From a checkpoint of a small mixture-of-experts model trained on Wikipedia.
Experts: 32 experts in each of 13 layers, 192 ReGLU neurons an expert, 1 pick a token, a softmax router.
Below are experts of layer 5 (counted from 0) of a mixture-of-experts language model. Rows are named router (the router's row for the expert), gate (a neuron's input weights, with its number), up (a neuron's input weights, with its number), down (a neuron's output weights, with its number) and show model dimensions 0-127. Each number is 50 + 12 x the weight over its row's rms, rounded and kept within 0 to 99.
Before each expert's rows: "comes after" lists some tokens at least twice as common just before its tokens as in all text. This comes from a sample of Wikipedia text that the model never trained on. Tokens count by the router's weight.

# expert 18
comes after: "\n\n", ".", " |", ")", "\n", "=="
router:40 50 49 63 72 59 38 53 54 38 40 47 44 52 60 40 59 39 37 60 43 37 47 52 40 70 48 63 67 53 43 54 73 23 37 59 42 48 39 72 64 69 71 52 39 69 57 79 43 42 31 46 24 39 47 54 45 67 53 39 50 68 57 69 61 43 47 70 57 36 53 37 36 56 50 51 67 45 41 44 43 46 44 27 48 44 38 43 41 57 42 73 55 54 51 68 65 66 51 48 60 41 41 37 69 59 34 47 71 51 33 41 52 39 65 35 51 68 55 43 51 40 50 33 41 61 55 23
gate1:44 76 57 60 35 47 54 51 42 49 36 56 59 71 33 63 39 53 54 37 59 49 52 40 39 45 29 35 62 44 58 37 42 46 63 63 44 36 46 47 45 60 32 72 71 67 53 63 61 61 34 54 52 54 46 51 50 75 41 35 24 42 61 57 59 83 51 56 38 45 63 63 42 47 44 63 49 53 43 45 67 62 77 33 55 64 47 50 64 47 60 52 52 41 44 35 59 62 51 58 32 44 37 50 54 36 62 58 51 52 57 73 56 45 53 45 30 37 79 65 58 59 64 42 46 60 25 31
up1:64 53 42 47 51 43 44 60 74 68 48 55 39 56 48 39 58 58 26 64 27 78 53 54 48 64 61 48 41 53 48 58 53 48 39 32 49 60 55 75 61 31 59 42 50 42 58 26 55 50 86 52 39 57 45 39 47 36 56 57 60 64 57 35 39 29 47 48 59 65 39 32 42 70 53 48 28 43 69 58 54 29 52 69 65 57 53 45 52 62 11 56 44 52 43 42 55 40 71 45 57 48 63 51 56 52 37 43 55 49 33 38 40 46 49 65 51 53 58 49 59 43 36 51 55 48 67 79
down1:38 48 68 44 74 53 39 56 37 43 59 59 52 53 49 57 43 62 39 48 42 53 32 49 58 24 29 49 34 64 51 55 63 54 54 46 52 72 41 50 57 55 43 64 62 46 57 66 68 46 51 72 49 57 59 48 50 49 38 36 51 35 61 60 60 54 66 67 79 48 70 49 50 52 57 45 38 44 53 47 59 27 40 57 70 49 58 26 24 65 41 51 51 35 49 56 40 36 30 64 85 48 49 56 32 51 46 77 45 33 53 30 32 30 36 58 47 38 63 36 37 51 47 47 49 51 41 40
gate2:41 65 58 39 60 44 30 31 44 32 48 56 41 44 33 58 57 49 75 19 66 44 71 49 41 62 47 66 48 58 54 59 51 46 42 59 49 46 37 51 68 32 39 58 48 49 49 64 52 54 46 72 55 56 42 42 50 76 39 42 45 35 30 37 65 55 57 63 23 44 49 47 58 37 56 60 47 44 25 47 43 29 13 67 46 39 65 59 53 51 44 59 61 44 41 53 55 69 51 58 61 46 69 55 54 52 48 64 53 57 58 55 70 45 63 59 43 61 55 64 56 68 68 43 50 74 66 35
up2:28 25 41 45 67 57 48 44 48 51 40 44 49 54 28 49 46 67 50 49 49 38 45 35 64 48 31 48 43 44 71 49 27 44 40 57 55 62 19 44 54 49 42 28 36 52 33 49 51 42 26 58 49 26 68 71 48 55 36 63 36 74 33 48 48 42 46 54 55 40 69 44 53 39 60 61 44 75 64 49 63 56 36 50 59 59 61 42 54 45 61 43 45 53 59 52 70 53 58 58 46 68 74 63 72 48 43 63 34 31 65 60 54 39 54 75 38 38 43 49 40 40 62 36 44 41 52 44
down2:44 35 36 60 31 38 57 30 51 63 71 51 48 62 36 52 50 59 43 33 58 56 44 64 60 43 59 50 59 47 31 57 60 37 27 60 44 47 47 45 41 69 52 55 34 45 45 64 54 42 55 36 56 73 49 53 46 52 62 44 72 26 37 44 32 60 47 41 35 32 61 49 73 39 51 32 69 46 37 59 51 63 66 58 40 43 37 53 60 69 50 70 60 28 39 50 59 49 45 50 30 39 52 37 58 48 50 27 77 38 52 64 44 48 45 65 63 59 55 71 70 45 56 40 77 52 50 70
gate3:78 50 47 64 57 49 55 55 60 61 58 65 33 34 34 42 41 42 48 44 37 37 38 46 51 31 56 83 75 69 36 46 59 50 54 70 63 61 59 52 43 55 52 72 65 52 58 52 52 60 52 55 22 39 35 35 43 59 67 53 84 54 41 52 51 51 47 51 35 42 65 74 45 63 61 60 66 52 64 43 42 24 62 48 40 50 45 43 59 34 37 52 46 22 73 62 50 58 54 40 47 51 57 63 64 36 46 40 43 58 47 43 73 58 49 53 67 47 62 48 55 53 47 48 50 62 62 65
up3:33 43 44 59 16 49 51 55 57 70 66 31 45 52 49 52 57 58 58 75 71 44 63 78 57 52 53 65 47 77 42 61 47 38 49 38 53 65 54 30 41 51 49 65 52 33 51 46 62 57 60 42 54 46 29 43 40 42 29 40 40 48 73 51 44 58 36 54 79 55 34 34 58 41 48 65 57 50 51 58 39 54 44 32 47 54 40 49 50 27 43 56 55 58 50 53 65 38 46 51 52 47 49 47 63 55 30 39 50 47 46 75 39 39 61 49 43 68 63 53 61 65 27 51 62 29 64 72
down3:59 43 64 43 80 43 40 67 36 61 65 59 45 52 59 38 53 42 61 40 36 59 49 53 44 38 46 53 39 36 51 46 55 63 44 52 45 77 34 61 51 49 54 32 50 54 50 59 50 53 51 62 57 51 38 46 53 53 57 42 64 39 63 79 39 64 41 50 49 53 62 36 46 53 64 37 63 32 28 15 50 46 46 84 41 49 63 58 45 61 65 47 61 52 52 40 43 56 22 46 41 49 45 43 48 54 54 72 45 26 53 33 49 55 54 30 60 40 64 59 33 57 68 70 73 49 71 36
gate4:77 36 26 51 32 47 28 39 47 60 36 51 32 39 55 65 34 55 42 50 43 52 68 36 77 51 46 60 44 43 59 52 72 38 60 49 74 63 48 58 56 62 54 60 47 52 69 57 55 47 45 50 31 44 46 61 43 75 61 53 43 71 43 53 45 32 45 53 44 47 40 54 47 57 70 62 51 53 66 36 58 73 48 54 46 54 60 56 47 50 49 64 58 50 51 66 64 41 55 42 33 38 55 59 49 65 52 73 47 38 86 64 49 65 58 25 47 73 51 64 39 52 63 48 47 40 47 29
up4:43 42 54 52 48 59 38 33 42 40 44 54 41 48 74 44 40 48 30 47 64 77 36 37 64 65 57 44 31 69 46 43 59 47 70 56 70 36 52 78 55 23 50 19 28 35 43 34 37 50 45 55 55 52 50 49 50 46 71 54 44 64 49 56 39 51 46 40 65 58 37 63 37 47 48 43 39 57 51 64 39 74 37 62 59 56 57 59 40 55 33 44 39 74 44 44 72 56 54 62 52 52 44 43 54 34 50 69 49 67 47 61 40 40 34 49 47 47 31 58 45 51 53 73 35 72 58 41
down4:64 36 46 53 84 48 47 41 48 43 34 71 47 38 57 75 36 50 58 53 52 57 60 40 45 31 44 57 62 43 48 42 43 61 33 57 65 38 67 69 53 64 49 62 46 44 64 38 66 68 27 61 55 48 44 65 51 51 66 38 37 43 40 49 44 48 25 66 53 29 54 48 43 59 41 75 72 48 31 63 60 36 49 40 48 38 49 59 48 74 52 75 48 46 55 30 44 41 52 59 54 34 42 32 59 54 49 43 52 46 70 53 33 52 71 46 48 47 60 75 55 33 64 38 54 54 36 47
gate5:46 62 33 56 44 30 52 55 64 42 55 70 62 45 55 49 49 40 65 53 49 46 54 57 50 45 46 59 71 63 31 50 58 59 36 56 50 31 66 54 37 63 83 62 46 38 48 84 31 47 45 52 34 49 60 46 42 68 49 51 41 73 57 67 52 40 52 34 59 59 55 41 51 54 41 64 39 65 46 62 66 68 58 30 55 53 78 48 66 63 56 67 31 53 53 64 56 32 62 39 57 37 61 42 51 56 70 34 53 41 32 36 50 35 55 62 46 62 38 24 50 52 54 60 48 39 26 52
up5:66 67 44 38 38 72 33 56 44 64 47 31 59 46 50 42 52 48 55 77 62 30 64 44 49 35 63 50 47 47 74 33 69 38 69 39 50 67 51 63 46 59 54 33 34 33 63 42 59 43 38 51 49 50 72 55 53 39 59 42 10 41 48 43 22 56 48 43 61 54 46 43 30 50 69 64 55 60 33 57 39 33 36 48 55 59 66 47 35 62 52 51 53 49 38 56 46 51 44 49 61 61 57 62 41 27 47 53 71 45 60 41 42 54 48 35 44 58 55 53 70 44 69 66 60 39 60 62
down5:52 58 50 41 59 36 65 53 48 26 51 67 46 75 68 69 40 58 55 45 53 41 66 32 45 62 41 35 32 51 44 57 50 49 40 51 43 48 58 27 40 31 57 43 79 63 47 71 58 41 48 71 43 56 46 60 46 48 51 37 39 76 53 33 53 51 47 44 38 34 36 50 58 60 40 58 55 35 39 16 50 64 79 65 45 27 52 63 37 52 33 75 57 40 54 40 47 62 42 33 52 47 74 45 42 34 57 62 52 62 66 53 47 48 52 58 61 48 49 57 53 54 49 31 47 53 47 70
gate6:67 47 38 52 44 53 73 75 46 39 51 55 50 47 54 38 61 67 38 41 58 37 47 56 45 49 64 49 52 43 64 62 63 58 46 57 41 82 51 67 55 63 45 47 67 55 69 46 57 40 86 36 58 78 53 50 50 53 55 43 37 40 57 61 56 41 30 36 58 52 54 52 55 59 39 63 34 44 52 17 68 52 62 58 25 38 58 49 63 47 40 37 33 40 48 62 53 52 50 45 70 45 57 46 65 62 37 56 66 33 61 25 51 70 24 51 45 54 41 58 44 67 47 49 69 48 42 42
up6:55 47 44 52 62 47 30 37 29 61 41 70 35 55 43 70 57 40 52 46 46 65 56 30 61 47 38 40 57 42 69 70 45 32 58 41 56 38 50 39 62 32 64 48 49 52 46 36 41 64 18 53 41 63 79 53 52 43 64 68 42 48 35 57 58 53 60 58 32 49 43 52 46 51 49 54 57 72 39 60 24 55 51 51 73 52 35 56 31 64 31 69 48 62 50 26 49 56 34 52 59 50 60 50 55 56 61 43 46 61 49 53 41 39 78 40 42 56 54 67 61 47 30 58 53 30 62 68
down6:61 51 72 47 65 48 35 34 39 51 43 52 49 50 30 40 54 62 66 45 74 62 37 44 58 37 40 47 50 50 39 41 47 60 38 51 65 54 56 57 38 72 51 33 42 68 41 61 70 66 60 38 64 76 51 48 57 54 32 28 55 51 69 56 55 40 54 69 44 56 43 51 49 55 51 72 35 69 42 58 74 32 49 33 40 63 56 41 53 65 62 59 52 39 63 17 46 44 40 61 48 64 37 44 42 50 47 34 25 43 47 50 56 50 54 47 17 44 53 46 46 66 25 60 57 54 43 48
gate7:60 57 51 47 15 27 44 51 41 66 31 50 51 78 42 50 50 57 68 48 44 57 44 45 54 43 51 74 34 52 55 51 71 29 35 53 46 57 60 33 57 65 26 39 61 42 68 65 40 61 54 43 43 42 30 60 48 37 66 67 52 49 64 31 65 35 35 42 55 57 39 46 45 49 50 49 41 57 77 64 18 49 49 59 47 36 45 53 33 53 64 44 45 44 35 59 61 56 49 46 59 53 54 46 52 41 74 41 60 52 17 51 68 59 56 44 59 57 38 44 61 55 53 59 38 52 30 42
up7:47 34 45 45 54 70 45 66 63 52 79 57 29 35 64 62 60 39 40 43 17 53 73 44 49 71 48 30 45 47 41 65 39 65 75 35 40 36 49 59 40 39 61 64 30 36 44 31 48 42 29 50 57 62 77 46 33 60 26 57 37 47 32 58 28 41 64 53 54 49 54 59 59 65 54 52 59 30 59 52 49 54 34 44 54 51 76 50 52 58 44 44 52 50 70 51 55 49 63 54 56 60 48 46 46 67 39 48 53 48 77 67 56 44 47 45 35 52 55 46 53 39 62 48 62 51 53 47
down7:66 68 49 64 63 49 51 72 36 48 54 65 72 36 69 34 64 40 57 75 41 33 55 70 55 77 51 45 55 38 54 26 59 61 62 57 51 34 51 43 59 42 49 47 38 55 41 36 60 54 50 58 54 53 75 34 62 44 68 55 35 63 33 40 43 32 58 51 55 64 62 49 51 45 53 45 34 66 41 58 47 57 62 59 80 57 55 53 63 43 44 58 58 56 54 60 49 66 73 31 57 25 60 37 51 36 60 51 50 60 46 77 48 43 58 54 60 48 42 53 65 35 43 58 65 65 33 60
gate8:61 64 55 78 37 49 36 56 59 49 34 59 52 37 50 62 43 52 49 56 54 42 55 55 62 30 60 41 64 53 53 68 54 41 66 70 59 36 42 44 68 63 51 48 59 50 62 38 56 60 56 79 35 61 43 50 51 38 58 74 49 43 55 50 54 58 37 43 57 51 70 42 55 19 36 34 47 58 30 49 55 50 54 51 35 31 37 38 67 89 42 63 52 33 61 78 61 51 47 51 58 51 41 69 47 47 48 48 42 55 59 68 52 50 60 41 52 59 22 36 82 54 53 47 53 49 40 51
up8:35 37 36 21 69 35 47 45 63 41 48 50 42 53 32 37 42 56 60 19 51 38 47 40 35 78 51 39 21 66 52 41 57 45 50 44 47 50 52 42 38 55 56 44 43 40 39 49 24 56 50 54 52 74 50 67 55 69 53 61 41 53 60 44 63 42 56 49 43 32 53 48 49 58 60 39 54 37 66 55 79 47 46 29 68 45 53 57 36 31 49 35 67 56 39 37 55 49 44 70 56 40 53 56 56 52 48 75 43 45 51 33 73 55 43 52 31 42 41 51 34 71 46 49 42 41 41 25
down8:60 56 62 65 51 49 54 51 48 40 51 62 76 50 25 45 69 28 58 58 84 48 20 28 36 43 50 28 57 55 52 46 64 52 46 65 39 42 40 42 38 60 56 41 44 33 46 50 28 35 38 46 57 54 58 42 53 45 44 58 66 52 44 70 34 59 59 68 30 63 59 59 53 60 58 60 35 50 49 57 51 62 55 64 32 51 44 35 56 45 55 39 54 28 62 55 75 49 50 36 26 46 45 41 43 58 50 49 51 38 66 64 58 26 47 34 49 54 41 48 73 45 56 62 51 27 33 51
gate9:53 69 48 67 45 26 24 33 40 36 55 36 48 29 77 62 68 51 52 48 67 50 41 53 47 34 48 70 49 55 56 48 47 35 62 36 38 49 72 60 30 55 64 60 62 68 57 31 38 49 58 59 54 52 48 53 40 50 72 42 54 61 53 50 42 42 59 46 53 60 37 54 25 38 54 39 71 55 32 34 71 34 55 68 57 30 56 55 58 45 59 65 75 45 44 27 61 79 59 55 41 39 44 46 38 63 46 33 55 54 36 55 58 39 60 52 50 53 45 67 57 46 49 53 66 59 54 46
up9:45 53 65 65 39 49 21 49 46 48 42 42 50 52 71 59 67 52 44 50 52 59 40 61 57 50 47 69 27 50 48 24 53 35 65 53 21 72 46 47 60 56 57 74 50 41 43 61 45 56 58 60 29 57 43 48 49 49 80 41 71 42 59 38 49 61 52 53 40 59 28 46 32 42 49 43 38 58 19 33 44 44 45 62 46 53 56 58 58 59 36 66 64 57 51 47 50 62 48 43 61 65 43 40 46 78 72 41 35 47 40 32 52 29 55 44 48 55 57 66 54 40 54 46 60 63 73 67
down9:47 64 43 59 51 57 58 65 53 43 33 47 50 31 35 49 61 52 53 29 42 48 56 59 59 50 52 62 43 57 40 65 70 45 56 70 61 62 78 53 66 49 56 56 50 48 41 37 65 37 52 41 72 44 36 61 49 56 50 39 56 61 72 33 46 39 40 42 46 77 63 53 35 42 28 50 30 47 47 54 51 33 39 62 38 39 50 67 34 58 50 46 49 55 53 65 51 24 64 49 71 38 57 63 48 57 21 61 72 27 55 76 62 49 63 56 41 61 46 63 51 56 80 49 41 50 61 49
gate10:18 41 71 54 58 41 32 47 35 47 43 40 30 39 55 36 67 59 58 42 58 51 46 48 66 68 50 21 64 53 34 50 65 66 56 43 53 25 54 51 54 43 58 34 43 60 74 46 74 61 47 55 49 42 65 74 43 54 44 40 60 51 29 54 73 41 56 45 68 38 60 38 49 43 49 45 36 33 41 64 55 43 51 44 43 42 64 65 46 37 66 65 57 37 69 49 34 57 65 49 47 54 37 38 47 56 69 61 37 62 20 45 52 45 45 43 40 41 26 50 36 48 54 48 44 45 62 56
up10:30 61 70 69 55 43 26 59 34 59 33 44 60 46 43 64 67 61 52 50 43 51 57 37 75 49 55 45 56 24 50 58 59 52 49 36 50 56 55 42 73 60 80 47 53 56 47 59 57 37 56 49 62 32 71 43 49 74 45 40 62 55 57 63 49 40 59 51 67 34 46 37 68 42 16 49 52 42 38 52 39 45 53 52 64 67 36 57 37 62 48 52 62 44 73 52 27 58 49 47 47 42 76 79 53 59 48 52 44 53 45 51 41 44 60 51 49 30 33 63 61 40 48 56 50 30 47 37
down10:68 23 40 45 56 57 56 58 56 43 53 52 44 69 53 20 54 33 56 43 50 51 44 33 43 73 52 60 68 55 46 77 56 46 53 63 44 55 57 37 48 46 56 59 50 28 58 53 39 48 50 63 43 35 43 35 51 53 46 39 66 50 61 55 61 53 27 29 53 41 58 43 45 33 26 26 38 75 36 54 41 65 49 54 38 60 51 38 46 54 56 37 45 55 58 57 45 26 42 42 51 41 41 31 57 47 68 78 62 73 46 49 40 62 65 79 61 55 47 60 46 52 43 24 53 46 48 59
gate11:67 59 47 65 61 60 52 65 45 62 40 49 38 47 27 26 63 43 55 61 38 51 60 29 51 40 57 23 37 57 49 50 39 22 38 73 70 56 57 55 54 61 67 46 45 48 33 46 43 55 36 50 40 49 38 47 64 32 53 36 56 59 27 46 50 45 52 46 60 45 55 48 34 35 45 43 47 38 51 73 53 71 42 54 49 55 53 65 41 48 48 47 47 68 53 47 47 66 57 49 21 57 43 44 56 62 31 44 56 48 78 60 56 39 54 48 62 49 39 48 55 90 61 48 71 61 41 24
up11:42 55 72 44 60 54 73 47 32 47 40 64 44 54 66 68 34 32 57 45 50 55 59 63 72 45 56 69 48 46 65 40 58 56 52 48 38 45 49 51 40 66 23 61 49 54 59 43 84 48 75 56 47 54 59 62 59 22 39 56 62 29 72 35 45 66 39 50 39 62 69 39 64 58 46 58 47 46 52 35 41 48 59 62 56 56 45 66 42 48 55 44 44 60 64 55 47 45 58 45 58 55 46 43 48 24 60 54 64 69 51 47 47 71 58 32 43 46 63 59 61 42 46 58 49 44 74 85
down11:66 68 38 54 36 47 55 64 59 69 69 62 61 49 39 37 52 55 62 63 47 22 22 50 61 51 46 34 35 44 50 60 42 49 43 36 67 53 35 33 51 39 44 60 35 47 37 59 18 44 60 57 41 46 57 46 53 64 33 64 25 67 52 43 55 54 39 36 46 59 42 43 60 40 43 52 50 34 37 61 61 45 50 32 45 33 55 37 47 44 65 50 55 53 56 45 85 38 64 64 58 34 71 49 49 49 47 84 37 48 43 58 40 46 45 39 42 46 49 36 48 56 53 41 26 66 40 55
gate12:46 54 44 46 39 40 55 59 35 63 37 42 45 34 39 49 45 77 61 56 66 42 56 60 51 44 58 19 54 60 49 46 61 59 52 47 64 54 51 65 54 53 58 62 44 30 73 43 53 35 57 54 34 58 42 42 69 47 50 53 60 27 71 27 61 54 54 54 47 75 66 65 54 34 39 75 27 60 63 52 44 56 58 63 50 38 42 72 39 41 40 38 40 49 37 34 87 61 56 45 58 54 42 48 48 55 44 63 38 47 38 43 50 50 49 55 57 69 62 44 49 58 23 55 51 60 57 79
up12:51 50 58 44 48 69 67 59 56 57 64 60 51 42 57 64 40 47 45 51 64 62 61 47 58 42 43 58 60 52 43 26 51 45 61 52 46 49 48 62 51 65 54 34 46 57 45 41 49 29 45 43 60 64 44 60 57 31 67 40 56 51 54 44 67 72 43 34 40 48 61 67 38 59 40 39 48 56 35 47 28 60 65 59 49 39 40 56 44 26 41 37 45 38 58 45 60 63 59 61 62 34 64 22 50 37 24 60 66 30 58 45 51 41 19 46 43 82 63 80 49 42 45 49 72 42 38 32
down12:65 84 31 66 63 32 59 68 53 65 57 54 49 50 41 56 64 57 64 42 60 43 63 60 35 44 53 48 33 40 36 43 40 50 48 41 51 54 36 64 64 36 39 48 57 79 29 46 27 50 72 41 37 49 64 48 33 56 50 64 73 45 48 62 50 52 41 43 51 46 39 56 57 35 55 43 42 65 44 37 48 47 49 69 27 63 75 35 65 32 43 45 56 72 82 43 35 51 59 61 42 58 43 52 52 46 64 45 63 60 59 57 57 50 43 75 44 64 53 38 49 53 30 45 51 46 58 58
gate13:69 48 65 38 55 72 47 58 52 55 62 41 52 53 52 25 50 27 36 48 61 27 37 46 42 58 48 44 73 64 54 40 68 77 49 53 60 63 67 54 59 43 62 35 42 56 56 54 43 47 22 65 55 75 47 44 34 47 47 37 51 62 41 46 82 64 42 72 62 60 65 60 48 52 40 51 73 59 50 52 61 45 54 40 53 49 72 53 48 44 47 64 63 63 30 67 45 69 61 44 55 64 69 36 40 46 47 44 36 40 44 49 45 50 47 28 49 59 56 46 56 68 65 58 73 43 43 45
up13:55 54 48 54 44 58 58 29 56 44 42 63 57 63 37 46 48 59 44 52 39 54 59 51 51 35 75 55 34 48 38 47 49 53 67 42 42 46 36 66 29 64 25 52 52 44 53 31 62 28 71 32 53 50 44 70 53 46 49 52 63 55 59 63 61 55 59 57 51 34 62 50 54 32 47 52 54 37 61 49 72 67 22 64 54 54 39 57 37 41 65 56 35 51 76 53 36 56 35 29 43 31 33 51 70 50 53 67 39 50 39 64 44 41 39 69 31 32 55 54 31 44 53 70 60 59 81 54
down13:54 52 63 68 50 48 36 59 70 77 53 43 53 52 52 55 62 46 54 28 55 54 33 54 57 39 37 50 54 69 69 68 28 57 59 57 57 42 41 58 55 44 54 43 37 54 52 50 39 64 43 66 56 47 48 61 66 50 38 48 64 74 56 67 43 55 64 29 55 67 18 73 44 46 42 34 42 65 50 63 33 44 66 49 57 36 64 52 72 42 62 66 48 59 55 58 37 30 47 66 63 54 58 42 61 57 47 59 50 23 64 43 57 37 49 32 53 79 60 53 62 39 68 54 38 39 65 50
gate14:53 52 66 42 36 39 67 52 79 74 34 66 55 37 28 56 40 27 55 48 48 46 61 55 56 41 52 81 46 37 45 55 59 51 61 65 44 45 27 44 70 69 54 40 64 35 45 57 57 67 59 46 58 66 45 53 59 40 46 49 46 42 47 44 54 42 69 65 57 35 50 75 54 39 45 45 45 62 24 68 49 50 56 47 54 50 58 50 44 57 32 47 61 71 50 17 22 57 62 66 65 60 46 54 46 62 55 45 48 45 40 44 50 49 62 64 52 80 49 55 46 41 65 55 60 62 59 42
up14:64 68 65 37 66 54 43 71 38 69 46 49 77 46 32 53 60 37 62 27 43 45 57 62 57 57 55 73 50 43 45 51 71 52 46 64 48 55 52 62 57 55 59 41 76 32 51 63 39 40 75 68 34 59 38 46 58 59 39 61 65 40 66 37 58 44 61 62 57 60 54 64 55 52 57 52 69 62 40 55 55 44 64 29 52 42 43 54 54 58 30 53 60 60 52 48 34 62 52 51 63 63 43 58 73 70 54 66 37 42 47 43 43 50 72 56 44 41 45 53 23 59 54 46 73 60 48 24
down14:32 69 58 47 29 72 32 64 55 33 45 52 47 52 63 56 64 51 47 70 41 53 51 40 41 65 51 48 67 76 34 61 49 43 60 61 38 56 33 77 35 59 46 59 42 58 47 58 23 62 34 54 50 53 65 44 61 44 41 37 48 49 36 57 36 43 40 74 52 48 45 42 40 46 58 36 54 54 68 79 53 40 44 63 75 61 49 58 57 41 71 73 57 56 46 33 27 49 52 56 64 38 67 58 58 41 38 53 45 38 49 32 59 59 37 35 55 39 53 65 44 44 46 68 43 31 56 39
gate15:49 35 53 49 30 69 53 47 60 55 41 37 59 33 52 58 55 27 33 62 46 36 62 39 23 48 50 50 42 42 31 57 53 40 37 74 30 63 67 50 43 37 57 43 66 59 55 46 28 45 27 34 26 52 44 43 49 58 51 66 42 61 37 39 47 29 68 50 53 73 46 40 35 62 51 50 69 57 45 48 39 55 61 68 58 71 59 48 51 44 37 32 66 52 45 49 13 59 43 38 49 62 50 52 43 47 37 44 38 63 46 43 52 44 51 62 37 44 33 41 55 71 49 60 58 70 39 59
up15:53 66 35 56 73 48 36 59 34 65 28 65 38 62 41 27 47 54 44 43 18 53 56 42 33 38 68 41 30 33 46 54 44 45 55 72 51 43 26 66 49 48 26 50 50 53 49 44 46 68 46 56 34 53 26 62 61 47 43 37 43 41 48 68 33 43 47 73 40 51 42 42 51 69 44 54 51 56 49 42 47 60 70 54 42 54 24 44 60 43 42 49 36 35 46 57 58 46 50 53 56 45 65 38 35 75 55 63 46 61 65 50 45 34 25 45 57 65 41 34 30 67 47 62 56 53 40 50
down15:37 44 37 60 51 49 45 30 40 44 75 54 57 49 48 20 52 46 37 70 62 63 60 48 56 54 38 59 45 76 41 36 42 54 45 51 57 51 85 61 62 61 75 45 40 58 73 65 44 55 38 64 60 37 57 59 58 61 46 50 50 34 69 52 47 59 47 65 81 47 62 52 41 56 56 61 73 52 52 47 43 67 45 39 72 41 41 46 53 65 41 57 53 59 60 51 48 64 51 59 46 43 38 41 64 37 65 54 54 48 40 60 50 41 49 62 42 24 54 55 74 59 60 44 34 52 68 22
gate16:56 59 70 58 48 58 76 42 37 68 53 51 49 70 51 54 46 42 63 47 42 43 44 52 49 63 66 19 47 57 63 36 65 70 26 31 39 32 54 57 37 49 38 46 50 65 51 54 51 75 34 63 34 66 68 62 50 51 64 60 61 47 63 38 68 52 49 61 56 36 49 48 60 48 64 44 33 42 50 43 52 57 62 74 55 58 64 58 75 64 44 68 56 66 75 30 37 53 75 51 45 56 41 38 65 65 57 52 59 43 45 57 43 68 58 47 42 61 53 57 76 47 59 58 48 45 58 56
up16:41 67 72 61 46 48 66 43 39 49 49 59 68 47 57 41 48 57 71 56 51 49 43 48 62 61 47 47 61 52 59 38 52 58 53 44 50 58 44 58 52 63 51 69 45 81 37 45 52 48 40 58 52 82 42 69 58 59 60 65 40 48 63 56 35 68 31 80 52 22 57 59 53 44 49 43 79 62 63 34 44 73 41 55 72 62 43 61 40 50 55 47 29 48 65 66 56 38 61 65 65 45 27 50 54 66 53 47 65 54 62 40 61 54 51 46 43 71 59 35 66 43 50 63 45 68 47 64
down16:30 38 24 37 69 66 48 69 58 31 50 69 54 55 49 47 45 56 44 47 56 49 44 61 43 57 62 39 46 48 48 36 44 72 53 34 56 43 42 38 56 62 46 46 50 40 31 42 55 50 40 25 22 71 52 57 52 56 62 48 73 53 52 68 57 55 45 51 46 53 58 60 37 36 74 50 68 50 43 48 55 46 52 53 53 55 56 45 65 31 55 77 60 34 60 17 60 55 54 51 58 50 46 63 52 13 44 67 39 41 63 44 32 71 48 28 66 48 61 46 56 47 51 45 46 42 63 68
gate17:46 84 45 47 46 56 52 71 64 57 32 38 53 45 67 38 51 53 42 64 40 33 54 55 60 36 51 29 53 50 47 55 40 63 60 30 62 56 60 49 64 55 57 42 49 63 59 53 49 71 37 36 67 25 60 58 58 39 40 62 49 34 45 51 35 59 49 41 50 60 50 44 46 53 24 65 41 43 61 62 29 43 61 44 34 44 51 69 41 38 32 28 59 82 49 37 30 62 57 48 49 41 76 64 53 35 44 49 68 44 40 57 39 71 37 63 55 55 29 42 58 42 35 65 55 60 52 46
up17:64 52 44 45 38 70 74 61 59 70 44 62 37 63 45 41 53 32 32 55 65 35 70 46 70 57 54 67 62 44 56 43 31 50 55 52 48 49 43 59 26 67 46 47 63 69 64 52 57 64 39 28 58 52 63 60 44 59 33 50 44 36 69 59 54 48 38 69 55 58 49 60 35 46 36 59 48 25 52 60 61 52 57 39 26 60 52 74 33 42 62 40 64 75 62 37 56 56 45 48 50 24 64 41 60 44 65 55 67 43 38 58 34 61 34 58 58 62 38 45 46 62 46 46 49 51 42 34
down17:34 36 65 52 56 42 51 55 48 48 47 67 61 56 57 52 56 48 71 34 56 41 58 53 26 45 58 39 35 48 55 52 55 69 50 46 57 45 58 53 53 57 55 37 29 51 43 46 47 39 51 71 44 55 49 31 27 28 32 44 58 46 48 55 43 52 77 63 55 34 69 39 63 40 75 57 39 52 54 69 43 36 51 45 45 70 37 49 45 32 34 31 50 54 32 51 57 49 41 46 80 39 48 41 72 62 44 37 49 32 48 35 40 71 71 64 52 57 25 31 60 50 63 26 41 47 38 47
gate18:44 50 69 37 50 45 66 65 30 47 40 44 41 49 60 59 41 70 57 31 53 72 58 58 40 74 38 69 46 31 41 52 60 59 44 33 37 50 47 56 56 55 69 47 55 40 41 49 68 58 29 51 23 49 53 32 43 56 52 43 60 63 49 47 53 30 37 57 52 49 33 43 38 39 36 14 69 42 31 48 61 31 50 47 43 70 56 28 58 57 43 28 36 62 52 50 52 50 54 72 71 31 64 42 56 44 50 58 42 44 40 44 40 63 66 35 47 30 34 35 46 54 44 37 49 45 52 45
up18:51 47 48 64 50 44 59 43 59 45 53 49 69 63 57 45 68 38 52 58 58 45 34 39 58 24 53 38 53 62 63 61 39 44 56 62 53 45 52 34 43 55 58 57 52 60 46 48 38 43 71 59 59 50 63 60 49 50 37 65 21 31 53 46 54 61 62 44 42 52 55 45 69 55 46 99 37 59 82 52 36 56 42 38 72 38 38 61 56 48 49 60 64 45 54 34 50 48 43 35 38 61 26 59 38 55 48 46 61 62 64 72 71 26 34 64 41 58 62 64 58 51 68 65 46 50 39 54
down18:74 53 56 65 36 39 65 51 39 70 67 63 61 37 45 51 45 24 45 62 58 62 40 54 73 36 39 37 69 64 47 50 38 38 67 68 55 41 29 51 70 41 59 30 69 45 38 83 33 64 43 47 52 52 54 31 65 58 65 58 41 44 39 59 57 39 50 47 49 56 33 57 48 50 54 71 37 45 54 37 57 70 63 62 71 41 63 44 72 50 50 55 51 49 36 43 55 45 47 46 57 59 51 33 57 65 64 57 48 55 55 61 56 47 39 61 44 60 32 52 79 70 48 51 42 43 66 53